{
  "num_hidden_layers": 11,
  "n_experts": 256,
  "rope_fraction": 1.0,
  "tie_word_embeddings": false,
  "init_std_down": 0.0,
  "optimizer": "soap_variant",
  "beta2": 0.99,
  "max_seq_len": 512,
  "dataset": "wikipedia_en"
}
Below are experts of layer 3 (counted from 0) of a mixture-of-experts language model. Rows are named router (the router's row for the expert), up (a neuron's input weights, with its number) and show model dimensions 0-191. Each number is 128 + 24 x the weight over its row's rms, rounded and kept within 0 to 255. Numbers have three digits each.
Before each expert's rows: a language model's description of what the expert responds to. This comes from a sample of Wikipedia text that the model never trained on.

# expert 2
Description: Commas, periods, closing parentheses and heading == marks ending a phrase, especially after years and dates, like "In 1938," or "1973.".
router:122111099151089146133164126113118118156134126138119143084122127145107108141088111128116140104111141149113140146122135168121062144150170146156131119131091135150145164129129105160126127146075099124140136141109174094089103125141125146118138133125125092125164086135111122140129065165139122131164158146105148132107108100126088090152107155125123060069114091126103165106102094161144097172119127127152119109125135132108105110118121135117192093155117150142137136109149161125110122132114116173112082090096170146109092153159163112125149128141127146166113129137131119134146113078134146124
up1:111146102076095106138142148074076093072132132086111140128128185148103108141089131128143101108122151155102136151144116131173107114135139133151128181075129127114152124143126148104132141102079166121078099119138131152117150153149121178128126178118157131120127131139124112117081112118112124094132152124122091144125148131103160150152102093153158144096140155090133145087097122108100142119110086121108131136093126112149180110081076117111097153132093096124126138120133097105094125126136101122134149133126108088150132164114134145113115121113137150082152123128149126143129091154141149136

# expert 1
Description: Word-ending pieces and closing punctuation, especially in names and tables, such as Clippers, Los Angeles, tournament, closing parentheses and periods.
router:097121124130117099106133150103117195146183131140120125087100115154084131149133114120122097083144153133142139142138125148108111154106133161088124192130129171096136139084115107143149114117087094136131150099086158151087122109141114125156138135122134095123178107068141114085114076177154129134164116148141121150105140143118167123146126111102152106121109157132109104114081076140111107090135136133157123136135136111113120118149106147136151106110143160119133146092143124099134142131116125125136130067144121136110092135137123132115179152147119097165092098108133140131112108132144095073
up5:123165121108110138101135155122114112131155083154104145127120137123099138149132162140162123104101127085142150156137101164164109131109153139132113157122127145107107130115117153090140087177102119138133089085153110119109112122135189129120151121114153138133136113182150141127087108151096121139121130149105114124180160093098129146146129097139169141119108157124075156142146093134084134134166163130170112121096098092154179149121119145112147122137105139087129094106139152139105129151152139146156137124123123151123098160182119130122113163063118127117155147137112119096112145093148193114

# expert 18
Description: Final pieces completing a word, like all in Cornwall and small, plus nouns such as award, office, England, service.
router:139127135117114111105144119081101119136154148128155112110093158127106127121139095122123120093107123135138126151167159138133138148131124110163092165115122122161145125125088135166119127146089109112119148085145126165091131098143089123176159106092130104052126094082152103125080113149157095116100180166128079115112152142109185107132174117148195103132119098136162096091137106148134079106116128144132127095149153117136119162157119131128148124145081130102124132142126172094144138131151128173161140118128102143141125137106155122106137135106137123136153136119173148125132112119132091126
up0:075124124173155139118155121113124114155115148153128153108137089141114082129123097132122096147134101144096148073114128120135145112110146149132115166114145156112144139086139130131123150120155083088158142128131109135146093131158150124135115152115089105063119150074141134111102062121125119143133170133141085117118114114146157066116126125121129092105114112113101141121118148137139146105101109118129152128061113139144106168081108155131113143131116119123144085138117079118145173105138144158102104096119143158101119158139151134106126131137164181123097124110143171096171111114135110095

# expert 39
Description: General content nouns and noun-forming suffixes after articles, such as film, system, generation, release, -ment, -ation.
router:116096108105144132095118105129127137156129187163102156104134143167198138144087089099154142090133123141145145132148178115143137179128155138113138140129126162153130176160110109145126134092088104099133122098125168122086143151145109187118126188166100123117142122138106110107086117124138143116133142145096148140147104148113137106089118091157120112124112115091146158100115102160116115147143129097149148104151109111115143128138114096156140141097121120133114103091140158117183110143089166152117122088108149156152082094116142151095120112135100112130139164111127139151132109116153129153
up5:097132105127178130102087127155133129140135144112118120128127138106090129139130107121145162134144112160157135121165166144115153127128182143159148116133096137158127110150130184107123107117123173165148106099111174118150137166157160145102139118128143120129080162138084119114108104164070150110099155144100116117116160142102116127110094095141098122110136157087134104136106138124148087129104136136142128116088150116145094140093115106126146127129097131079128111125090127134147142139141086116103102108117116155129073064129132141085174168102116174089182134115118116147139136142142140153

# expert 31
Description: Middle and ending pieces of place names, surnames and taxon names, such as Birmingham, Massachusetts, Wallops, Arthropoda, Mossley.
router:095147115109127116127194112113096161150138095113075122096101174137116111133127125139130101152104140098133102153136146145183102140092143128118128170099098139154112134132101082110110139126116111124125102082116123119117143149141103138165147120099150111092102131131153093113104119166129119114108122145127127128153120119117114121109154129145175121121113127148120132129071078135087098111128112176140124125088067103153159120149111154119093110104098147088077119121155128141145102145123109075176089074106125098136121166168147119145115149150105118152118116134168161122117120113151105122
up0:096125126148115133158130105079118159147133114157142151101122157112108138152118160105132112181114136114123112120161194138134121110150116141161121155113139132148122099141112141157129104123121134144119160141158116132093143136126140146168181142088142116128144124165102095109132126150121072152111093175121120111132078110070065109143104110124097113181119147185117152128102116135095064175139140152118114104099117124151141107126129123107106114140160122118109145146123146126116153150129125091144124113133179140177144135159114120131109140143091148102155117123088119157153073157121159140

# expert 21
Description: Pipe column separators in wiki tables, plus semicolons, arrows and closing brackets that split list and table fields.
router:171115136113104153134133118142102157124136153118116140111116149118136107138131088071097144123137158102116149123134102175128081132175157124118132110129111109130141132128102142131120110095138078114065151134137127116105147105156158154118120167148152086122111138154152121084112129137160141104119152115108108119119130097127128163145131174129109103094137149098115178103122111132099129102120123149149156150100136084141132110105106161142126138132143130124116098141080105140128181130150139121122146093115122232079064141127139115088119127156133112154130137138159189114131133121151160124
up1:083151106122109150106148114084123110106124094147118099096149134140130130133115176173121171132107113137156073117120123100137124118149128106150112097131140174124134158116113102127160157150123124104143090155109116129091102166129154152133139139145172121110091126128127118135081088143111134096079163152118118128099139152118145112154107099146140110133098139129144141081115108174085117131088138086150118104110120136135148098099102129148087145136129147134157141102156101138121100159132096168112153152146124124131136081168103139113069135079120136103158089102125169128123169131153116078

# expert 12
Description: Short mid-word syllables like re, ri, ate, mi, hi, as in fire, Date, Coordinates, White.
router:112115113144157142144123128107135098093140130114121113115132149128164116139128139120098102132114176167156135102133165113147125140108170119130128153093119145155169159148094158158129139148149178138100093130143127094118124133144118154127161101169174127108113152139160128111121140154134127098071147145112123121066153153098104132165110087163099108121087126177115156134174134161111114108119137118131137138116148117192132144108111123153131109201107104131122125085119105075120132120135120137124155137100155128154120046157132102143126146120093143103126110158135146155159144141161134142
up1:159119157100146136118129111115151146094134109091112117151190106167141122126090127128112125125099157119153105109093132120125110084099186133096138123117141077052162102112161126126128124138127123163126130156139144147116122115164178145191168110151161089132132161119146080140127142123118161132115165121149126102148145141127116126115118105140143084119108162108130147145133149144124130114140138145117120102177105121180143134159129153096166117103152195103138133105161117112104127137166074153147137116090087094125109136128155119130150121083119138153100123118130104124154113109130124151

# expert 19
Description: Content words and field labels in infoboxes and biographies, such as University of, Personal information, English, List, own, research.
router:175142107129115181062121113120090141118153172117082119124127155146140179111113106120123150120102125127120103137123141131146140147112145129109109151122148163155122141123134130117111132125089124135100140112164137159098129125166084182122112143145131118108106145113124121104078096115101132132130139189120132132068162123100114113143152128131140134138135100087069140100169105142149103137159124118106142107137156081129166102120076102159132132131114155080141083101107193136121123149115137108146139130115118150121121132120142091093098141185150125177150116119144165155137153108133125143
up13:170171133161140145134136141123126157122112152155132153139106180143120142103066103150129102141119114097156143126137103102125130122153120160164101110128104149170182109175143089141081132087088118145149116154152122132151135134138128123171138159142136128136092107112090135134084113141117136101118126123155088170117117131089111088158177129127161114107133138072112137129138113118114116130150171113117128110123117118143140112163086119138201136157095148119158156132112148139093126122126131153154168174102136117102097126143095133126123108147124151162155145116126177126091094109118093148

# expert 37
Description: Early pieces of personal, company and place names, such as Nelson, Olga, Quezon, Humphreys, Iron Dome, Martin, Jack.
router:153113150096130127080144143140108155134161102121107159111130137132141102139128165131091159108114156131126110148136090153151090168118141149091154123098102150089128093088116135097101168180109111092137102132168155105097088128130089151161145145128191127118101103149161084135110117139164125137119155176154139106159091111149117094115127127087139125149133133112160106110121086152096150130135122160113124125102131118100115135132125145140148121146140149095130119093149134132087155136119102112140085080130087111130089136148130147146135160129123120154098078086120137122145147078161156123
up1:124149100149108145089146137105135165145126107119082131141135117102124126136118152122151141125133125115104122132130153143127135126157159150065158120164142141121163161150140121143092166138062145123083130156159104135096107113127104147103166145091118127150144117132117146100109100127073101104146157153118125126076095138098162102113115123109120132099071126105104097120086139138119160126129127124186157166163127115125128147134120160144126131135125153182123120116127112161150122142107154138096195067107161151118129145112149144108154103175134110116123169146088097132139140109134122177

# expert 47
Description: Ending pieces or whole common verbs after a short stem, such as y-ell-ed, g-et, ca-p-acity, set, cover, made.
router:142107127128155154103148147139084116098157106110136121116082123168183105155104113115135120132076150110168115133139168149138108084112119131098176154097115112125135106104151122144131105166158141131122136127119153102113095117167095131129139124106116096098107106118162120114139087137112100145127148139085153107080153172136137146162149109099156102127091091117095166105137127147133128117139108139086112084112186121132139097088100112118086125107154135126148130118131123124134132141108090147139148152086198129125110117050157125131095115098138128164116110140120142134121122127160115145
up0:082113131091105090092183106129099118170101100162126133131119120103139110156132124110121123129092127140152110076141113149128170140106146141132119114131143112071164129072109118147096125102136111076097153103152123120135168156134109112137116133128106131120133124149119108115135085133142156124115175131150129131084124172130144098145153120127127077097129119104160107133057124114102125199133135151147115090154138111098106099141113131169087144136133160113118130132164116156129144158102100101143133081137141168125138100122155135122104175093135149137123149169138128126112112143133152084

# expert 38
Description: Syllable pieces like ar, ri, re and name starts like Mar, Char, Per, Ro, as in Darling, Mandarin, irrigation.
router:159137082121127161141120111116105136078112096150135119134154136123139125132131145152140139090142144149121124127100130133187094141154128116105118108065141150164137145125149117105123125102109120133131106144118135094108152127190087174124129163143166132102121133110156141109127124113090136089177130159140128151109141153150137101174108110164105107145074127110112143130139134172110140111137112146115130071083166108164158127059104115125141108189103099101122115120144109093115139144153150115131171128110110146108131122103145121159131161151093163156122119112138167120161152135133160089
up1:149169118117081154090137122150134098162094173083153113168110139134146164122081093103094156126103109136126128135116131196124137118122133159094112143151083118110146156111154128129129149144111160101147119143108158142118125135152125191148125119159157090127125127144131112114096117155116126163114153165129127169140107131116154122111160149169147087110123119121158175116119108122134110128100151093097170154113131105121112132165111103143156094154133143148138159094075157143121075159124115118122140119063148106135111111133153129134128121094107132146169138094132138154112082136158132137

# expert 10
Description: Consonant-heavy pieces in the middle of words and names, such as cli-ff, munic-ip-alities, Pla-tt, cl-as-s.
router:104199123091107135122130103124075127108125151124097159135114145133139149154096123114090156115126148101142111107178139116149093148163152143144141117113089161148187110131126117124104117119092143129124105130119149091134110128147156161121151157127127098143167136151076160115125073136149086139134113138134127068129106135134141135168137097187146123096113150107121141111078132167089119165082137112175160121116082098124100145137115108125115138132119133101101125128135135138145161142154101095088104065107136099147123167113117145142111110135143160119125124124146107162116126107118119104
up1:140204091124123136122106123098143132118119132140151114168117111137140137183111107143151122127117159134098143112135112148112105144150106171075159136105131129159109131060083140182153126110073118129108130137129175148131091114155151117110166110097130155148130126073125113110164141125117124113087158159100113164098117099083145138171131121118120112119128148119086146090100133138139130127118137111146144147106123119125149125099125147112142171150114126130150084105119131138179138150181130127114136125121099148142152102168137123148123084101106168103095117127139149132190104102108121140

# expert 0
Description: Common nouns and modals before a verb or preposition, such as council, school, government, can, would, to, cannot.
router:124127136135113142110117127154088173144185132105133115126068142139118133181149121110130117121149112140089131127169167151098114147099158130165112152150121185131160169140115120170116162089095119126138150103131156115101144116168143151135115137151146123128178125139092113116099074135137183121114169145125124129138137168128124118138159095148105107118092145140163125089115096136062093142152147141132165130127127075099109105145119106133146155110130137120111163141165107108158162130116116090114136119118121125129113140118112167116143144116095128183136121112140141162134126098106113069
up2:142169125134097134131181124117139145118188098140106178165105124114081152139099179096129169092103148086157123114163118164130114115147165143125161114087115119100165124082113115112177117155117116114137086165076128117094114146172101174181119132126138101105132138116119116104123115140096108129114114130134145149125102139099146117098157132144150132134103146101073104101117086149128131089132097099127129137123149092153144136139098148141108113116130109130173109100140126134111137137143159116139111111093139131097089103133151124110143122132122146143126055117117141138160123106158148116

# expert 41
Description: Standalone space tokens, especially in empty table cells, sports statistics and election tables, plus pieces like po(ssession), per-son-nel.
router:079163138170130115124149101098099122124151145085136125142090154097131131140135129099078131132133143104184148140115132138117142102152153117132117138081111144114134119139105094084128097119129138109114124149122170145071162102149120143153163128116139121121111096079121113105102095144102136120135133137151120150124129117091115127106120099167143107116040111118124117112109116160116145097119120103148124152112075115152105148115127136108150134132115093060142143057132131166108097166116150131092146071130124093120116167130162135115152149114129108145134127127132175129112165094145119130
up23:139152133121137152129133148144137169158143113128116066118105113136132131102154127137127096120109155128128133124092157104126097145077119077093147111094177187096162133090154152119129137122128105107153121124064113109120105117123086175101158165143153116091130136107138108146161135155112153117154115155142140095138104129115127095108153123147143151142125144162089150085172097141120113095134129153179121172113100103157154091084111074094093151146078145116123114108132133077103130115144105116119114174127124119107130159128120112141145113111118148119138120113144121133144140122174111115

# expert 25
Description: Periods, closing parentheses, quotation marks and heading equals signs that end a sentence, title, heading or reference.
router:111124110137141147092163118104112173140132132119117136088118147126139105174124098119092143105150158118106161141115171156077090139178135114107137152117142153169133123145139104130173112142120110140105136134063193155113152127127109128179149140132140146093157104167132125099117100186145083141135138128115141157110119118107148117103154126105157111103109099125110125109107057145110088099104131155153081146129138095103077116126148161126114113126169123116129128126142148155101104120095118146128124105106145142081104132140171117103139134152154126163119121117166147102134095136142113149
up7:160172104074128154107135103131139125159111148150115123116161175108120120131102121114137134148086111118127140104148124117136142112084129145101101193084109141081117151178101137130138140112135127133105126154158166130112082201127147146111138151143140118124116106141122148092081112139093160100119169143128085103133133111107152073099112114147147127137107138129132115095113123133093144115090124170141117114143142110144128131131109095147113180159085150154157095162130121107146145169135126122099165101124092147148156124141145155101152166116102139130151104159163131136145100153170136138

# expert 53
Description: Word endings and verbs after auxiliaries or stems, such as though-t, do-es, term-s, turn-ed, plus help, allow, more.
router:139130154087153147103183115124089136132120093136129144086097116187174144164128068124116138170104129134140123108150128143144135082105124120142130184123127119131126131072097121154125133149117129107109149107122160166108069156136098165127098125132120101095124082133172148112137115148095127119124158147118121147149170154126116116141098116136117069121117126100109123105161126128148106137087144167113131069149144123104177101149096112150077139126123131157127104115151136169142098160151111180154137120114165107139129118121122120117115131134159111150104103117149150134118109170148118115
up22:126124153158111154137190116118130126067159108106078090123148101144152150158126147119133089127086139165134089137134151121165120133106149152158144175148113133108147105122093147098117126125099149125126117072108140108096119168113139135126145157141127158138096119119131116121083112139144128111138162140121145096144158173133089143165137164089118124135105094109091106093155123179129139128115138180101112109089129087134154127137122103108097108127109125126119066147135121102096140150143126161127095131146168092125127097096094117106099141163114139128161111122139169107132134159145088123